{"moe_layers": [1, 2, 3, 4, 5, 6, 7, 8, 9, 10], "routed_scale": 3.46, "init_std_router": 0.0172, "num_attention_heads": 3, "head_dim": 128, "qk_norm": false, "init_std_up": 0.0271, "learning_rate": 0.0034, "schedule": "wsd", "decay_shape": "linear"}
Below are experts of layer 8 (counted from 0) of a mixture-of-experts language model. Rows are named router (the router's row for the expert), down (a neuron's output weights, with its number) and show model dimensions 0-255. Each number is 128 + 32 x the weight over its row's rms, rounded and kept within 0 to 255.
Before each expert's rows: "raises" lists some tokens whose logits its average output raises strongly, later layers aside. This comes from a sample of Wikipedia text that the model never trained on.

# expert 45
raises: "| ", "==", "== ", "===", ", ", "? "
router [109 102 177 135 120 131 127 201  92 190 110 166 127 123 156 114  79 135 108 143 122 116 159 110 145 150  72 186 116  38 122 127 131 144 131 118 113 165 157 125  48 135 131 102 112 163 102  58  88 118 114 118  97 110 163 105  89  88  86  89 143 182 100 115 161 107 123 183 143 116 140 117 126 173 108 153 113 148 103 107 127 108 137 116 153 121 103 125  88 192 100 134  88 163 104 110 158  98 112 114 138 140 171 150 195 191  89 123 132  86 106 225 184 141  91 167 101 111 137 142 116 101 153 129 127  80 134 131 199 148 119 123  48 131 138 153  93 191 146 158 234 111 142 123 126 158 152 139 154 173 128 144  94 149  78  83 111  90 152  88 158 136 132 165 125 142 118 149 125  98 135 125 142 129  64  92  98 139 139 151 180 199 113 102  96 142 143 128 169 121 217  84 193 140 125 127 116 126  90 148 133 115  80 123 103 124 106  96 143 176 101 101 147 144 130  62 151 148 126 156  94 140 136 126 124 114 169 135 166 130 152 124 151 153 105 126 148 104 141  60 104 139 145 135  79 147 233 129 126 187 140 104 137 101 119 125]
down0 [144 116 191 122 160  92 153 115 107 152 140 117 145 123  92 103 141 160 119 110 162 157 117  93  94 156 161 173  73 137 163 176 120  68 114 104  96 113  85 106 120 116  44 146 164 154 118  80 143 117 113 141 171  97 123 167  88 162 140 112 146 144  82 158 100 163 108 141 150 160 174  73 199  99 161 180 139 143 101 206 122 119 117  56  98 101  83 111 144 126 170 109  92  90  74 173 132  72 180 118 143 123 172  74 131 144  87  82 143 173 139 126  98 150 134 189 137 127  89 122  99 116 115 164 101 142 110 108 146 141 144 133 146 158 132  77 122 140 163  84  88 179  85 138 130  83 126  64 154 159 132  83 113 132 134  89  78 172 107 174 151 204 104 114  91 127 112 176  70 122 118 104 106 110  94 137  75 179 161 153 132 130 193 110  64 211 150 163 140 102 132  67 131 156 142 157 127 152 123 121  95 159 131 139 118 179 103 189 121 170 152 101 166 144 124  78 122 138 161  98 114 161 125 188 103 119 160 120  89 124  77 145 150 137 164 143 144 166 131  97  72 117 119 141  86 133 126 161 105 102 180 165 120 117 128  97]

# expert 58
raises: "ess ", "ically ", "ine "
router [ 55 105 179 173  97 115 143 182 112 143 114 166 112 131 155 166 124 108 131 166 140 105 168 168 120 145  71 151 143 104 135 111  99 151 182 136 139 158 191 160 107 111 112 112  84 157  88  87 109 166 107 181 123 115 149  71 108 101 137 136  67 141 101 129 135 112 144 200 151  91  95  98 129 196  87 119 120 129 116 123 175 105 122 112 144 112  91  78 172  98 154 132  79 116  94 112 189  91 127 153 105 199 111 142 135 170  78 141 134  97 145 178 196  71 121 126 159 153 136 102 134 124 140 117  89 121 137 132 171 157 115 123  85 149 113 146 106 198 142 152 199 112  83 148 119 165 174 134 144 117  94 138  90 174 112  73 104  88 144  84 159 166 133 118  81 159 107 126 128  92 166 150 146 112  66  67  75  99 134 154 161 168 101  87  77 119 158 113 153 149 210 102 123 147  71 137 143  92  96  91 150 106 122 102  80  67 102  96 175 143 113 111 159 152 162 139 136 135 116 124 109 129 186  91 153 123 137 141 133 125 204 170 179 186 119  94 116 131 112  77 129 108 125 107 114 154 188 100 126 141 107 110 119  97  54 150]
down0 [119  64 179  79 150 132 124 144 121 120 189 127 135 148 101 104 185 127 129 125 114 161 160 101 109 146 112 116  97 125 158 106 133 116 117 135 136 132 108  53 127  82 115 102 156 123 114 134  84 104 125 130  83 121 167 128 143 144 111  82 150 180  59 134 129 157 155 139 184 112 169 186 108 146 115 121 138 115 145  70 153 100 171 148 138 123  74  92 224  76  74  65 149 174 191 156 195 165 160  98 177  83 217 149 131 132 117 105  85 139 181 137 148 116 165 151 138 108 116 127  70 125 165  80 214 154 129 134 152 119 150 153 171  95 114 124 111 133  94 119 137  65  91 106 116 105 162 158 130 135 134 140 105 177 121 247 178 153 101 163 102 145 132  81 119 120  88 152 114 108 131  37 133  96 122 140 114 123 129 106 128 134 119  86 134 128  92 132  58 131 137 130 166 168 133 101 172 162 136 113 143  73 140 147  99 166 152 105 107 157 116 122 184 130 104 103 125  93 113 109 129 124 100 106 168 107 193 160 113  97 162 178 137  97 128 116 106 149 126 135 105 127 140 118  90 115 146 187  85  71 112 105 107 135 168  80]

# expert 53
raises: "1", "2", "3", "ary"
router [ 84 126 103 127 111 150 171 106 104 157 107 133 107  60 104 124  96  98  92 175  91 129 158  82 176 124  66 171 153 156 105 134  95 168 184 116 160 134 155 165 183  86 173 108 140 157 118 103 144  78 130 182 131 123 122 107 127 140 108  91 125  97 128 137 209 128 143 148 154  73  90  94 166 155 156 132 121 152 119  39 143  96 160 153 110  95 126  85  81 137 113 166 165 131  96 135 120  73  74 130 165 145 154 122 173 171 118 120 161  95 137 131 113  87  70 127 118 128 139 118 135 120 140 157  62 131  74 149 149 152 105 128 104 136 157 163 121 194 153 127 140  59 113 169 151 132 115 156 160 219 120 175  97 156  96  96 113  84 129 104 176 152 184 151 126 160  84 105 139  61 138 106  95 102  53  86 121 187 123 152 131 130  98  86 134 104 163 126 112 120 113 150 133 142 119 112 127 121 115 120 184 109 105 120 153 107  87 136 108 168 115  69 157 158 183 126 166 171 156 151  82 133 128 132  64 111 134 156 185 159 105 193 175 168 102 110 136  98 166 128  97  85  98  44 125 133 164 101 150 124 108 130 165  71 111 124]
down0 [102 183 107 105 108 154 150 192 148  41 110 121  97  88 118 119  99 183  85 184 179 138 107 150 199  74  62 166 161  67 146  72 168 170 150 122 125  69 142 161 231 152  92 172  95 131 150 188 178 112 108  95  86  99 130 111 117 112 191 109 148  76 130 178 154 136 153 160 117  98 139 101 125 181 121 133 115 178 171  77 126 181 108  66  99 116 146 130 144 146 144 122 142  97 131 141  92 136 100 157 122 118 122 103 162 131  93 124 155 121 142 118 144 129 146 140 106 148  91 106 107 128 123  52 114 196 149 150  98 101  96 105 122 105  58  95  86 148 140 139 110  97 132 144 163  74  59 141 130 120 147 121 161 103 119 126 103 134 123 130 107 150 148  98 122 172 191  77 130 162 138 130 131 127 125  89 112 147 229 101 125 141 157 115 140 170  93 162 122 109 158 117 120 120 137 198 112 120 182 115 145  88 176 139  58 154 119 144 164 141 141 107  88 105 113 113 122 130 139 143 167 121 107 171  89 135 111 124 124  80 182  88 137 102 167 145 132 187  88 167 112 151 146 140 113 127 126  77 106 130  77 152  91 116 135 147]

# expert 75
raises: ", ", "\n", ". ", ".", "ism", "\n\n"
router [121 122 172 139 148 113 141 162 108 209  90 161  76 116 189 118 104 117  87 135 135 138 176 125 161 155  73 169 126  74  98 141  97 162 128 144 114 181 173 149  37 174 141 143 124 138  80  65 101 128 141 144 104 126 138 119 101  64 113  95 135 192 118 121 161 112 132 178 134 113 131 110 142 137 121 139  81 156  99 126 148 120 150 131 136 106 147 130  74 155  85 171 100 159 124  93 158 112 154  95 108 108 182 122 166 167 118 127 139 109 122 193 160 159 109 161 115 115 121 146  84  90 184 128 120  88 119 122 191 192 135 156  53 143 153 154 122 157 134 159 167 127  76 173 111 141 135 161 143 132 104 156 115 153  55  82  80  80 186 124 145 163 134 159  99 139 103 151 115 163 111 129 119 105  99  94  99 148 130 168 156 186 119  70  74 113 136 132 140 131 232 104 194 122 114 108 117 108 127 140 112 153  96 139  66  82 107 123 138 163  77  94 144 162 139  85 163 121 102 146  88 124 109 127 140 121 174 136 177 132 171 161 176 162  88 105 160 125 141  75 136 125 119 126  55 133 191 106 100 179 139 151 148 100  91 184]
down0 [115 135  89 150  58  69 133  93 142  97 127 158 147 157 101 120 129 125 108 100 157 177 110 155 163 187 102 150  71 139 134 178 111  99 162 191  96 122 124 165 160 177 100 139 110  92 137 125 116 106 150 189 148  66 111 120  97 153 129 126  81 138 126  89  98 123  83 121 101  99 109 136 169 124 142 143 153  78  82 112 162  95 213 141 126 115 214 118  96 151 152 138  99 146 125 130 134 118 136 129  64 163 106 133 157 126 130 137 134 152 118 104 173 134 147 105  85  69 120 152 155 129 110 123 118 134 174 116 141 180 125 138 154 127 198 158 104 157 136 135 163 162 142 120 122 137 138 224 134 155 105 133 106 102 170 120 161 180 139 167 125 105 195 156 145 189 151 171 129 162 130 111  78  96 122  84 100 133 123 119 110 124 141 104 148 142  50  90 118  98 119 146  60  95 173 155 110  92 164 106 102 124 153  75 129  63 101 122  95  69 142  97 126 187 116 111 140 122 143 116 157  98 115 166 176 154 133 103 197  98 176 102 126 148  59 118  31  88 144 109 131  93 151 118 170 181 143 153 211 139 118 115  94  81 126 110]

# expert 29
raises: "which ", "the ", "a ", "and ", "one ", "but "
router [112 108 131 186 120 102 166 150 146 180  65 107  89  39 119 136 113 115 115 144  87 158 146  72 169 157 127 185 156  70 139 181 111 156 137 162 184 167 150 160 132 135 142 126 134 150 143 116  94  92 109 168 120 115 183 144  66 142 108 100 117 146 127  89 138 137 155 131 125 143  90  99 128 163  97 120 115 168 121 101 147  86 141 126 101 109 148 100 113 193 101 163 121 125  96 128 148  58  97  85 162 136 147 127 138 137 132 121 143  63 161 164 116  88 137 129  77 167 152 123 116 107 129 167  49  92  82 170 164 131 169 151  83 136 196 168 101 165 173 141 130 128  63 177  95 172 141 136 167 117  85 146 133 145  84  84 106  70 164 111 156 128 158 171 120 163  72 127 157 124 139 108  47 113  99  78 143 148 117 137 114 151  91 127  91 108 155  99 168 134 141 138 207 143  80  91 117 103  69  98 186 109 122 105 133 128 129 126 169 162  84 115 130 153 169  54 148 124 140 148  75 154 104 155 145  88 183 125 150 189 110 119 167 150  87 111 155 102 123 129 115  79 105  91 131 185 121  92 111 189 154 132 163  95 119 150]
down0 [117 116 139 134 158 138 141 165 149  76 154  96 180  70 122 184  85 116 140  85  98 112 139 160 101 147 115 125 108 115 147 108 129 114 161 109 187 110 104 140 150 106 132  92 130  87 118 153 162  77 158 149 138 148  91  89 161 123 151 154 158 159 179 138 125 102 130 159 132 147 124 134  73 147 156 134 163 124 151  98 146 115 155  56 152 166 114 144 122  78 164  65 152 159 170 138 157 171 148 159 170 112 119 169  78 168 190 154 145 139 115  86 119 115 110  96 108 139 140 121 142 160  26 149 133 140 175 149 102 148 115  81 134  98 150  75 111 135 129 111  87  92 158 159  55 163 107 120 155 113 141  97 139  76  95 171 188 100 128 133 178 122  91 138 121 105 161 130 138 173  81 139 105 155 150 157 189 145 124  81 126 102 116 130  90 161 118 201 139 145  61 180 114 139  90 126 107 145 166 125 156 101  95 118 112  93 162  75  92 138 106  55 144  76  90 182 110 149  90 179 175 139 128 180 154 116 166 126 112 145 137 149 121  81 123 130 120 119  33 156 154 145  85  89 112  81 156 112  91  25  75 144 145 132  93 152]

# expert 78
raises: "8 ", "7 ", "4 ", "the ", "3 ", "25 "
router [ 69 120 112 151 120 146 175 138 148 157 122 113 115  80 127 124 131 172  82 137  91 161 186  41 148 171  84 165 121 121 102 128  70 183 163 118 174 153 144 146 158 146 148  68 130 134  99 130 130  90  68 135 145 101 161 117  99 150 101  67 115 150 133  83 187  86 117 174 150  95 107 113 105  87 116 168 115 225 126  43 140 119 157 111 114  67 155  96  90 210 153 172 114  97 102 129  98 111  83  93 131 128 137 130 102 108 143 118 166 114 139 144 148 121 127 140 146 160 130 129 151 111 137 190  92 131 112 152 190 133 157 123 151 120 141 174 118 193 172 152 197 118  94 190 120 125 143 148 103 142 170 155 140 185 128 142 129  86 178  92 188 184 150 152  51 163 104 120 145 121 158 100 128 135 127 108 113 137 111 138 153 132  97  93 145 121 119  79 118 186 175 113 129 152 110  98  76 120  69  85 150  86  95  80 123 125 112 131 154 148  80  75 149 167 141  89 160 124 122 137 102 148 134 154  90 165 147 136 162 168 153 187 147 145 128  89 137 109 133 128  92  93 110  84 103 106  88  72 120 109 175 105 158  84  96 136]
down0 [116 147 115 149  90 151 156 157 146 106  75  91 155  87  93  87 131 116 127 103  75 150 214 104 105  70 147 116 125 121 138 142 109 159  78 111 104  81 150 173 148 140 110 112  78 151 177 178 101 119 174 158 130  97 129 123 141 199 194 103  96 104  98 146 163  94  98  57 125 172  94 180 142 119 137  41 138 153 141 113 113 142  95 149 141  96 151 118 165 148 107 181 154 107 144 147  89 132 136 131 150 154 118  75 154 137 156 117 142 158 144 147 151  92 170 160  80  75 153  99 101 102 179  92  69 189 147 110 113 136 140  79 168 146 117 160 113 166 172 169  70 161 135 191 166  70 159 112 183  87  76 149 133 155  89  39 139 111  97 135  87 129 147 169  86  73 147 133  89 133  82 111 125 115 122 102 171 167 136 150 107 162 151 171 141 131 127 123  82 128 156 121 110 110  53 153 152 182  63 184 172 136  99 109 194 159 116 106  83 152 129  74 140 111 118  84 134 140 115 164 105 130 106 145 135  99 123 161 181 141 129 156 113 128 104 100 104 131 175 143 166 112 128 138 120 167 131 166 139 104 105 104 166 113 120 121]